Weights of a small mixture-of-experts language model, trained from scratch on English Wikipedia.
Experts: 256 experts in each of 8 layers, a softmax router, a shared expert of 64 neurons.
Training: 457M tokens, 6968 steps.
Below are experts of layer 3 (counted from 0) of a mixture-of-experts language model. Rows are named router (the router's row for the expert), down (a neuron's output weights, with its number) and show model dimensions 0-159. Each number is 128 + 24 x the weight over its row's rms, rounded and kept within 0 to 255. Numbers have three digits each.
After each expert's rows: a language model's description of what the expert responds to. This comes from a sample of Wikipedia text that the model never trained on.

# expert 22
router:165125180138125139131104172168094131157106146121140155125141107132118162123154107149162133120133131133103081123138126129111137126140166149099123084113133075116161176116118168098086131127090084110100129116145098108128141138134110098142147117109155150118157097159129072153165131087106154111172113146147127095119133100126119083129131128134146179136091140150142138094182121095173135118129124107114133141120090151145162144130094084103130125155145143167142136117107164151109129098136131
down1:138119136171123171090160126151121144138131133123141103114107115132115145172147114100115134098168128112108161098120093068129093147108145136171133127121131167105126135102073125127131115134125130140146114141119181132117133093094071133163149119121138116092104100117115128109119130114112141144109173151106108144113133148067090131125167071084138127086138149169115152167143183127140141124105126128135135148177113195109138112144126135126172114137167120133126130136098124116136148121162098
Description: Mid-word stems in terms. Middle pieces of longer words and some function words in infobox and taxonomy text, e.g. Sustainment, Complications, Disturbance, Order of.

# expert 37
router:143060174136181085184110138164062056162095157101136114121115089138073138174174132127148121119125151103107101152117119136114100139147137146131104131142143121118153134122151137117104155159124121111081115118156098105089129132130135110137110099141127098150146114127143117133152116085149149096133124137126126123136130115116140146141113136156139127157097151112154131103141127105155121121138136122074154158092139112141155136112101147094140183159147131108153154155087154138118134130150124
down0:096154130132106119134118128116131119091142147138063142154124162145171097151153120099106128100119147125127141110172136155101152112128143123120143154148145163086124107118127111094132134111113168094130134083138124189114152177142093165080145077154191148092134114128150145102106158122131145076139085139145110125129143133149119105087157124111141142115124109115100139125127117146092105109124130126091162140117147142099104100104132126124157161135149169097117148123112117111177132124146183
Description: Word-ending syllables. Final pieces of English and foreign words after a short stem, such as aking in Breaking, ock in Knock, ing, ffee.

# expert 40
router:131121173125166121121125122117110096113091147121131137121079098087120138154154121124144151111135142115109122119102108125112109161143130133146126099120136106087132158117113153084133154142103095126118103111160114144111118121071128114134148092124143105171122118127153125090154106112123124078137110132133135111083127092098146075107127130172176142166125164135148147119150106128132195169132158118097129139130086138148181143082109122082145164182158124121160119173104146123129098124137128
down3:116118128157142112162169131077182128137100109159140076143126138114170147156133143172120159171138103125085119143130114128181107072138166163118104121121145140141111113127074113134172097138135127128154148154088131109092149115169146166130124143136137128147122157151098078141138107109156154072116110135141126129119126106137148114101137155144150132165114145120121124090087114120114099101127122113122156140126091122105123113093125147141123114120103139117133051100128137123184145139137112
Description: Early word pieces. Short pieces at the start or inside rare or foreign words, after a prefix or quote, e.g. evacuating, Reeves, mbar, Greek letters.

# expert 7
router:148079162102143122128079162150100111166125143120139152168108123101102152150148106128123147121102141111106087130108110112109135117189141117123114106120193100130144129111151124116108121149111127110118130141170095110110143125088139087175113112123143105126137112171138123133152106105127144122159178169146146086136176100125115110151112158145111168164083130133158115099150126140142166140148148089122097168110122108134177156096101104094149141135126142135128124135119142174119108085129155
down3:142134153138147141123125147121169139107121151162127127144122114112146131148129173110152107085093155127149126102111122134117106128117120170085129141128121110125105149096057110111146166119179070169116141171150169119131109152136099110114127127111089101115161164142136100133123112105115105121124150103141172075099136111138144135104071130145107165114112172141135108128144122131140110155150138153096104102118118127145168150154089154193170110106157118097133098123143130117138140094145102
Description: Nouns in names and titles. Head nouns inside proper names, titles and table headers, such as flight, History, Name, Register, Spacewatch, JPL, Chevrolet.

# expert 27
router:126102150104151095147094148152119122149119172134156127112129099103121146142147108159154141123162148084090142136122116116103131158143150163127118101108133100097151107112177162106088147122117089140094075122144121098096127174138100122135144134111138094126128105130151114123150077113122130119161154143178140132122127101105140118135101154158126166165150113139147178105158131138164136127128125127091075166062101094159142133124108108130153162122134143103139152163104132159083140112113117
down3:150130150146133151109134133141119125133173087128115125149139117129145132201100104166122149101160121080170112150142151119106154101150121145157126132118131119144154163085047104175147117086166136129127097143134108124127147122102120160122151138129098113127096131139138121145156136127123132090116135109136108120078136131107132102146117122151106147132114173124128120127116144139070167114132138150107145105092119152162141130128061121153174093148129097102113098068127164121146133101146152
Description: Clause-linking function words. Words that open or link subordinate clauses in explanatory prose, such as that, which, who, whether, how, than, only, most.

# expert 15
router:129087150098167111166096154133106136183112137120140139124120104114105140154162107134114142103164180095087113130128099104112110152166140130119094075117163130116155151113147143124105132151130121121075118130140100097137094138100110106150162116095157108131123126163144145151133100144111150099153152146146121121131161123115169107082109173157125159157120145120144125118165118087143116135158126101123134132130123130163172190117091129106146138144171155088127125165092129142101149089130117
down0:162179143159118136112143083122137125153221105106114154171081164126182113096112127134109117165089113117117147122115134124161153137165144164148127128147140087134160081121079148118093152172154137114135120126123124126136120104122114132098080102146131087126130130111115121097093172124107130117120105127090124158133118130171140081134111129144120112130132103143131123100125105137085133085131110127136096159138117125077133132121125105108157153132119137163151115127121131146157134088169148
Description: Place-name nouns. Geographic and place nouns closing a name or phrase, such as City, County, Square, Valley, area, water, and parts of people's names.

# expert 56
router:144113150138202101120091144147074103143119131124139161119111094140091153156181121128150127119129135106116121140130129115113126151114160153121107124125142103119155162134124172095140149165125116111088146086155099129119103125106093086137142108091175107154115124119143092141140120097107155074148129138138117112104151123124134099114126154161163138144086175171155145100175111099172124138163176098100113153127099118130152158109109142111114138147168145118115159147117170118125131119130136
down3:142162171107133136124113103123085149125139083109137116141111123151147114130060154137175123148067148133153163093089120129146171116159109117158119111151139133117128136084085110188128166110142144137131144128124141098145148104126119100131169123097162131130114090117143145162142124155096118110084131152136141118118100146111138138116062154145169132166102172159110115152126110167110110135095153113127118133138144103136150135145099146140117094142119148131110108129139103167123103067114118
Description: Consonant-cluster word pieces. Consonant-cluster pieces inside names and compounds, such as st, sh, sch, ra, wich, as in wind-st-orms, work-sh-ops.

# expert 9
router:132121138110161110152103167151119125131107156122133131154099084097095154130138120160131170102116150099108116144113138102097094166161155151110112098095145111126126162100125188115116133158117130141089140102155116127094118139085124129144149101127134086140134090191158122148154098110109127107116145136151127082091142110109163089111095144146137139126099165135119130140137115104157150127170134124092118130097114110137149128110102099103155115204112162119162135140130131146129088092169116
down0:111187110122159118184123153115134120100121087129127114112115117140129076078132177139152145107101119082184121136117135155083117084133105129143121146128142145106131117107121113094151118140138139136184124126144154151114177140093118145099152129152141129107174159108131142156151151120111093124108101091161111117122141127141118084102089164109161134130143119103115079149129107121122118101153114144106098119184125143123117111151121106109142091148115129171132121077158159145130104157145146
Description: Attributive modifiers, list dashes. Adjectives and possessives before a noun (special, public, its, first, inaugural), spaces before years after from, and dash bullets in infoboxes.